config.yaml
hidden_act: "swiglu"
router_z_loss: 0.001
norm: "rmsnorm"
attn_scale: 0.195
init_std_qkv: 0.0397
schedule: "wsd"
max_steps: 4577
Below are experts of layer 3 (counted from 0) of a mixture-of-experts language model. Rows are named router (the router's row for the expert), gate (a neuron's input weights, with its number), up (a neuron's input weights, with its number), down (a neuron's output weights, with its number) and show model dimensions 0-79. Each number is 128 + 24 x the weight over its row's rms, rounded and kept within 0 to 255. Numbers have three digits each.
Before each expert's rows: a language model's description of what the expert responds to; "gets" lists some tokens that make up at least twice as much of what it gets as of all text. This comes from a sample of Wikipedia text that the model never trained on. Tokens count by the router's weight.

# expert 47
It responds to: Pipe characters between cells in wiki tables of race results, elections and awards, plus "v" in legal case names and semicolons.
gets: " |", ";", ")", "|", " (", " –"
router:109099095106082154122170089139137128124132121199103139160102092136133123156131093125139084114128135143129088139134119130140128108114116156106135156085103129150097117102082108145147158102130135145142133116144130076125104146151152117079079156
gate0:129182110153101105144143160149153150164133123123139122122112121127101134150149170123182090155126174135138066135133139138129119099114076129119156135098090143136140112153096142107152107140108112137113129152124150138143130153096171109141120063
up0:126165132112117138180156160131139138151118121111125143107110142149129125133138151153149136141102130101171111158118176189089113103129111139110139131113088126103188101125121085091140120145099133119129056123159139117148109141120137131148133118
down0:100098142149116130094127128137129111097127124095142124101121164122158129141127133145103133139132112132089142090114132133148129133142128138191148121158129137127158143126176135156118102081138162176131134139088172108114145105136111132096142147
gate1:120120117150132147160145124123123099129124154087120140165109149134111064119121110122110128176097125119101139136138100089109138039148134154109129172104128129115111122104100136123142163118158151147132164133137105144135130151096103101153127108
up1:118088128129143152152137141135160119143134136121118135159129149117110114116116093107136113136083136189131074157174121131133126091110094151174155139118111121147141158136100149119095093115143131154103143130156106198132134117145119149120124099
down1:116156139088098167105147166113125127118159111146170132142125103086120129111132094168148126173095151142136126145108144079157112105114122138157128093136116095139142136124071127087135093110130118137116132110170107171151118143153155141101121149
gate2:157171124150071082135176104157159118123089154154101153115165137112149171156126141141154148125116135162110121109152137121104160155111111067107107110161141139143112133096115143108162133113129113135146115113111134134172154125130132129139138132
up2:108099130185140102134151054155104095147151114161159132155153138189103161110132138150141135126103129157164117131176109121112100114146127124131145155153125138167109117145154160126095112172118160125128131116084131157125132120105133144110124146
down2:143119070146118112128129122141114141154127124124133149098099143087092109147143072126131110145183118079124125131159101092139142132131149145160098079147163175127158114145117155131125105125103141100150120131164103126149103134159158092132116147
gate3:177120092104149189133094116140134142135122131104086144179107141155133096088122118135128107138064078126149127131167155124105112106110113149128138168112096146111128125123111147157141140141130160135105084137118127151129155137125097114117153115
up3:093122143142107125140112153139159111127140115155113104118120116106088180152147134126104115155175167131089132102121114107135108143106157132144135130139112130127147153157142115116088109130127082130171163106151152077115124142180119128138078129
down3:092111109104096142127125123163108139127116122134130112140138134113101141146148122172131111123107132128115102079114133123162129159155134118105152069142186127134096139125140097156076096097130157115143116111151144123167119115151128138102118116
gate4:076142119120132143117119106096119135139105143130163148086191158104112109079095135139082132142102134120099113123128119120101134077170121081115124148143105108156121094136184114169093162127131126123116161158111104140143165131148154099171092148
up4:098151144114095101101155155136180119096123083140077129096086101136159136132133124121107135124184145109142174109162109090139117136134130104146194165128139134157140145136109155125128084127158162155133122123105138117126110111146108176125124125
down4:117127135096111139157114143120135110157111108120092168140184090100114165082116111098095170131136166093129114112167110125143172107126062133160134115126150133116122129124160106170120127123142136169109150148121146106097122140132080162152117132
gate5:138110122166127106120118119143127156127115100114127168118119133107128132107160116132106111114099093139103148123097126132100110178113119094124099134128124110121121101153117120142141148094131122124146156124143109153130145134080099128181179108
up5:098116104149179145164164074114113154146176141083093090141132135095146146093130104123107091143160169108136130120105120179110142155130145116113108117117081113133102153107127149120142127082111151102136169138175138137144155107108135156158146123
down5:134078144160136161126142122122136104127150166120142125087113114114150089160090128069152158141164130082123099139118160140144139075129116164113130118094141129134161183166148147142149129118138122156128171134107111117179116170145082107113126106
gate6:150116106132139154140129127118128115119110143111133139119120141148178154105147158152134162116097124120147125131140132127075154119084116093140164098153124139121101139123105122084159126147143148127163123146089119153137114172089171144167174092
up6:128127140201122179129096104098089153149095141156142129118089130180101103107118135136129116139143101125116155148192082079130110099102117111122096142097133101126115137104149141128087138079095143120135117152126128141130167119110077142120122140
down6:193152088154130088117118135093119127122134131206133135146127144107125147100123158121146159133124080104167126118161116119117154154117157141140117146153147095094137146133116128129123192148144137119143140150123101147100132103137105117140132146
gate7:120158153122156109131140135094119123121148144140151131085133155127145155140106138115136149201111131155130133136130154099106168153101086140111113094184163068110150131119127103170110158165147112117134141131112119120142069169171127103156107127
up7:117160122088118138111143156112138153092136131147106101162107163120087115103079158175123098097119119162116134151108149107130112174179121112086123161120129128127134136161158166154139108112068142175116100144124101126107172124106156150158120128
down7:142127145174122104151137143139164104123116074124143149185118120143108128123070110136151131099118145162123121138125140107139115103170147115119137139102086134116118102161173118117138158145142107135111070151163088115113089145137155125108116114

# expert 62
It responds to: Final pieces of surnames and nouns like -man, -son, -ter, -ton, often in tables, such as Fisz-man, Sal-ter.
gets: "er", "man", "ter", "ton", "son", "on"
router:110115102153119146091108114155146184103135149178126128096130117130148149159097149154138118094135075135140091131118082116119135087108123134102169140103109165111061148143109088122145139126167121168156171135128197104099101133159109117102132128
gate0:148146140134134107118139181131089126109135147103174136129136191125131104175176125118138121067136122154123146133122142177128158071129127155118124117152137114116116130124136105097087179131178081114145083121101135128151121105147162128099111137
up0:110140099098128120156144149133138137108145130126120148130100115121126131131107152176113129164067135140142137151148125167127099141130158110170108179090140162123152093112156116128140151113099145124157130133138086125134098189098122131127159112
down0:150166132158106137140154127209110151178112146134178138122088106108091156127127126118134113114100097091149135071096083125180110130098149151125136113125194106107121116125144098138105124124137134131154165137096124130130152079108153156118133086
gate1:087098145124132130120101098109163139133069149158108151106101122166143137131110168144133089135162085178094109095114137084107123095111128116143121168120152133118141095144130109130128122160116138150109093163114175112104109138095144096099142053
up1:121114127134152139092137107137152136140134113138130131164134143130097162085127153134147111142120162153135156103088144128123129106107117168138090106074108134164155079165139112148125138097134101133143111104124151162132127120110096110124140090
down1:113106125117080081087121125104146101107111116150134148139148165108150118108154140123151115108103130172114123141145133162090137111135177092147143119093106113130164143165129172111150104111134107109120124078175110103119117105155135130123132186
gate2:150130119128106146121124134117095138134116159138145142121114098203145124137119113138161163112126093110120179153132099146129138093132136146124137090113138116128176114118143110115129122129131173153106135147156105106166110136087151168165136115
up2:097156116124136149138135098105097129127153121121151164141147144166158103138092166099092139109117129159136180143107111130142129123160136110136171104130142107150110090119145184131178115109146144125130147128093140157083137134105159098187074172
down2:090111129107133125106084090139198143117064164118090136096073129127089120142121164100103094105130097103100155116110113150172167146143114096149151091139167125102117110136123151123114138124123111137135115154155110099174105096167131111095128156
gate3:109149124116156119137145132151130124112132135142145131144064098126129116126102137174141122121141150168129170107163193112101152177130130118093140110104091106100177093128148118110106102125176097126114135118142165156117114148109134130138131086
up3:136116160125131099120084158086112144159143152085111143142102102139132153123161133093168163157099178135140121157151123129166110093067138112128119122094120130152120093095153151112115155096085107134121127148126138092120124110164127145146130151
down3:109122141132120106106138123116096112134151168092131134135147115130133106095086150139136136156099158128078151108146129122162106133149123092144101128119139155103123142184079140151060130085097140120078135122111146121147138132137108087139071117
gate4:149150114114084106140153139092082132161143115147113153125126119139142155141133116100153104145134118165112125138135136125100105157144110132124152124128146152148183097169105088112127128108112121109121093167124113148096120135166155154124110118
up4:099131124129099150124108142106095166164135131110115124121091159124131131104097147123144118099148134121088142138150120128138187119122105152136095092128122125100164116119148088143133083125160101067115108146121092122154132145109143127124089124
down4:139138110114163115130118146142141131122115117106094134151160138136113122114109109121109146142123131159116147172131152104135132136154108146088119161081150086117168177122180160131099132121114087133141148161152141112121129114147100140131143114
gate5:131149099113066109112118110100134180104123100136093145105087135113176108147135083123182143152117078141091134136118086099102118114144163126146129082193141119107114124130118138110153149131142134124116163121096120117135073132144124135129119156
up5:155170150169106121113135144122146152153114126126129139139153096123149121142162139083131126146157092078130114115091061104126130094110136175088121146164100163115138146081123126139153116155137112123130154219171122115131106156140149093090137146
down5:109095155127159153129114158127141156069135100130139143105141106093150124176135134182101126181150060133146126102163123136118141128142159076156152101140154123134138079106119131145147115109104115149090041136153195112126072107128134111155105110
gate6:156114176090139121121126126091157162121101161136109096119143147119119112123102096117113120122131097091133115106123139147077122087152093188178112130157171136121160155153093090120111153123153105124131096151105146134156099134109156130084130098
up6:147121101075140148112110129143102117132130118148120170110104105130118133107178111117104165113126147150095131139149132175132122144155172110121125112125131122133100132151125120104115197105104121145089114109153137133094102115105126115107103102
down6:135139089121125124126120128088143139085143169114162155142132140125091090096128160152130119149103125083122108152140159127142109140153131122129131119100149095140161164120155101125134137143126120126138139097140108140142131104147106140125170129
gate7:147117118171147109155144085106147121106081121159127167096120092131092101124165131139144137140097130143088120083133105122113139118155118135146152134162091121126139134118153140122135106124085135147113111148106118154111118132163148146125122100
up7:137112134123138097163131108098150133078110158153140097160120156116166088152134142101124121113133118169132133095132122133138167111154147129103163133109129113094057078152136122092110108141103128146107143101125054124122113123126094130135141145
down7:116133131158163150160125161141168110093113088075140154154060131123126141152174119123111135138107158147098122139146138115131132166118156119078129143196133148124101111152108110137109085119123183112143141095167134137107137066100121153124120148

# expert 51
It responds to: Separators and words in athlete career tables and sports text, such as pipes after seasons, football, Cup, medal, tournament.
gets: " |", ":", " (", " in", " /", "–"
router:066124109116090174133165102129119119127117156177081142127117109166118107145121098141122127118165118131115109128161128123146133114116095135103126142080110113153108130137069121137165161067136160117135146118118170103113106159148121065120122121
gate0:136153106127155150129151124138136089161137109100112142118151186154140114096137063156095115132128119154089132158135130134132136118110118125116164113095130134081105127144112167113140109114152126114077113177092095095097117110123122133109182103
up0:128135149148127132117163169157118103174094103103120166130109136090158108148140137133140133119128169164085067147104140171157143160146109119100114165116128106128079108168106115075120122144158103125093134128126108102161111089123110138154133097
down0:106126144147116122117184115101131117151133085114126124130146150109137172173103120102125115120138148148152129086143096093140155156131105088133146161156101121106128129109172165143109102096141130136135147120100137143128143094118151165130139136
gate1:074127108109170150032121122141136114104107113147119155136082148096110124107093168131116106125122142121101144062158124107108095116109115136087141108098123146133113149132155123101093137126183148087068133127136127175122138137141111124126086157
up1:138121105118126132108077140166150121116098104148139089105095144112127125137102131157101107113169093092126156099122115143123132116130150153106149132153099106153141137146129105074161155116162089131151171127143156122137155139147151092081108136
down1:171108119099129133109118107145059141100150118127099093110140140150132103166096132123135157155123116144102095123135129160124106167135152132078134122129145118105161098121132094173150157112125099153119122116116093128078139148149148117100090108
gate2:111127109113103138100130075146112154136137119143107143153119170153133135096154129141140138156122157127130124110091124164131179086128103072115107126114145087110154113149164124145091150080112109133112188159133172144161135151104093113129103114
up2:108147131137103150130137099172141139125128107145155154096162167128120132129135119072077153145114128140140136115097098113129127111138132120124130156113139148163103134109146131154122174159086162158143108123124138148142092109085098167123122118
down2:126095165170167163154123156150147117100085149104143101131142142107132176152099117135122150116137111105097130145113152077125132137097127184162113129142087156102110101138128096144123116139119133118085068100133131057115153144102118122117146135
gate3:081151159144144121149121117104112093139135106141129134114115141194093115122072134119114110118153110108090134098113142125116115119150094115169124117150115102132124099148114118114137161114139111152114163090096105074128172115138137125137156128
up3:080119121129094165131096131136103126119115122135147106144205128133178177170142043132138161130129157146118109152126093139137129141141133113112098097127113133160153098151168130150089107169132092117134133093147111126131125085135123125095133143
down3:153137149167127126097146117105158129108113143180143164081107127147149140131115140124143057134122084113127180159160135160094119130129104090173116091143159126106082103159146181130143158160138144143133122144131128146126136137132115076110101127
gate4:130096146133163114132124118101138168143138078125155127159146153112125131153103112138123155135117132146119140118190096187146154148144156158116110162134161130139115156103134104116129079127135107146141132113098103148130118128154149113177119136
up4:128100114147064109119127120169113120084117133132100148151121109056159097150159103078101149107138167106077121101122126107077131122150165141135169083119098135172117126103090154158122131121130132095120080166123108122150095121124132105121135088
down4:127135142116102118138102148123139149128139102105161124057138164089168125136123092109079136146119089140147127115101130103092165192092145115099150082133152120158174146127107122104167125083150121118105109086130104095185130121124117145148121139
gate5:091133146097139132141142134080147173146076109180147150106106131124090123112073130113098112135118081082098119118127115086135145106105104127138132133136157132161128141133134109139157138126141172151154106090116133129123147120130134098150099103
up5:130121166147145123153134164142157151118097186117141143104191117099154145119112111111114137123157168140130073136115105134152158092125124130098126156127097153081145137106083164116120096107112131118132155193111122107108147118129092147113169116
down5:102138136128127099124128148115113116153113131160125153144114114127178115112082121149138187145113115143124131176117120143116178123161097130177132130123171140188141131134164178123110157102128142128182124152113186097090137139187098106088157134
gate6:090121134147153144129168168140161124121094149129122112119139101116129123115149132145105110126168135073126162115104187140112081138121091166151149113128100122102162145141099100141129142123128118147103098120135155101133116123120087157131149125
up6:173126130120148088177119113095145141118153136143162179121065113119137129177126118167104140113165115109128135183137091122112123098143117118145145134145127145133142092098170130089134148122148130115114109107133074122114138134118103128118085103
down6:148135106157147158109180148168108106121135134155160166151146120146096108145095173160139108117136097122156154103132112101189124098142127123146104120141127149141093123131124172138140119121105104134155115141101090126125110091097131094145125166
gate7:091138147127181141122106143106142104108102143149105100139167107166123139143130109141123107127115102099080100157220084136099117173179104167094131117100109111105152089163106128193120113090133191114123143111107115129156108133121122131114136121
up7:140098116087098114092129150137107148163149111118134166129117128116114058119106127109135129136121117162129157115096150183131158134081143114106153178108135140139172164126148155107099147179137053134110133140155128131082147145145125132133115179
down7:133122120099140134134116087131158120108102136153137165109148167152141126151161134121129147131125137117138137086133143089143146170134120155103130142088136163123127140122130095073112131137101116145144141116118153083159173171128138160114141165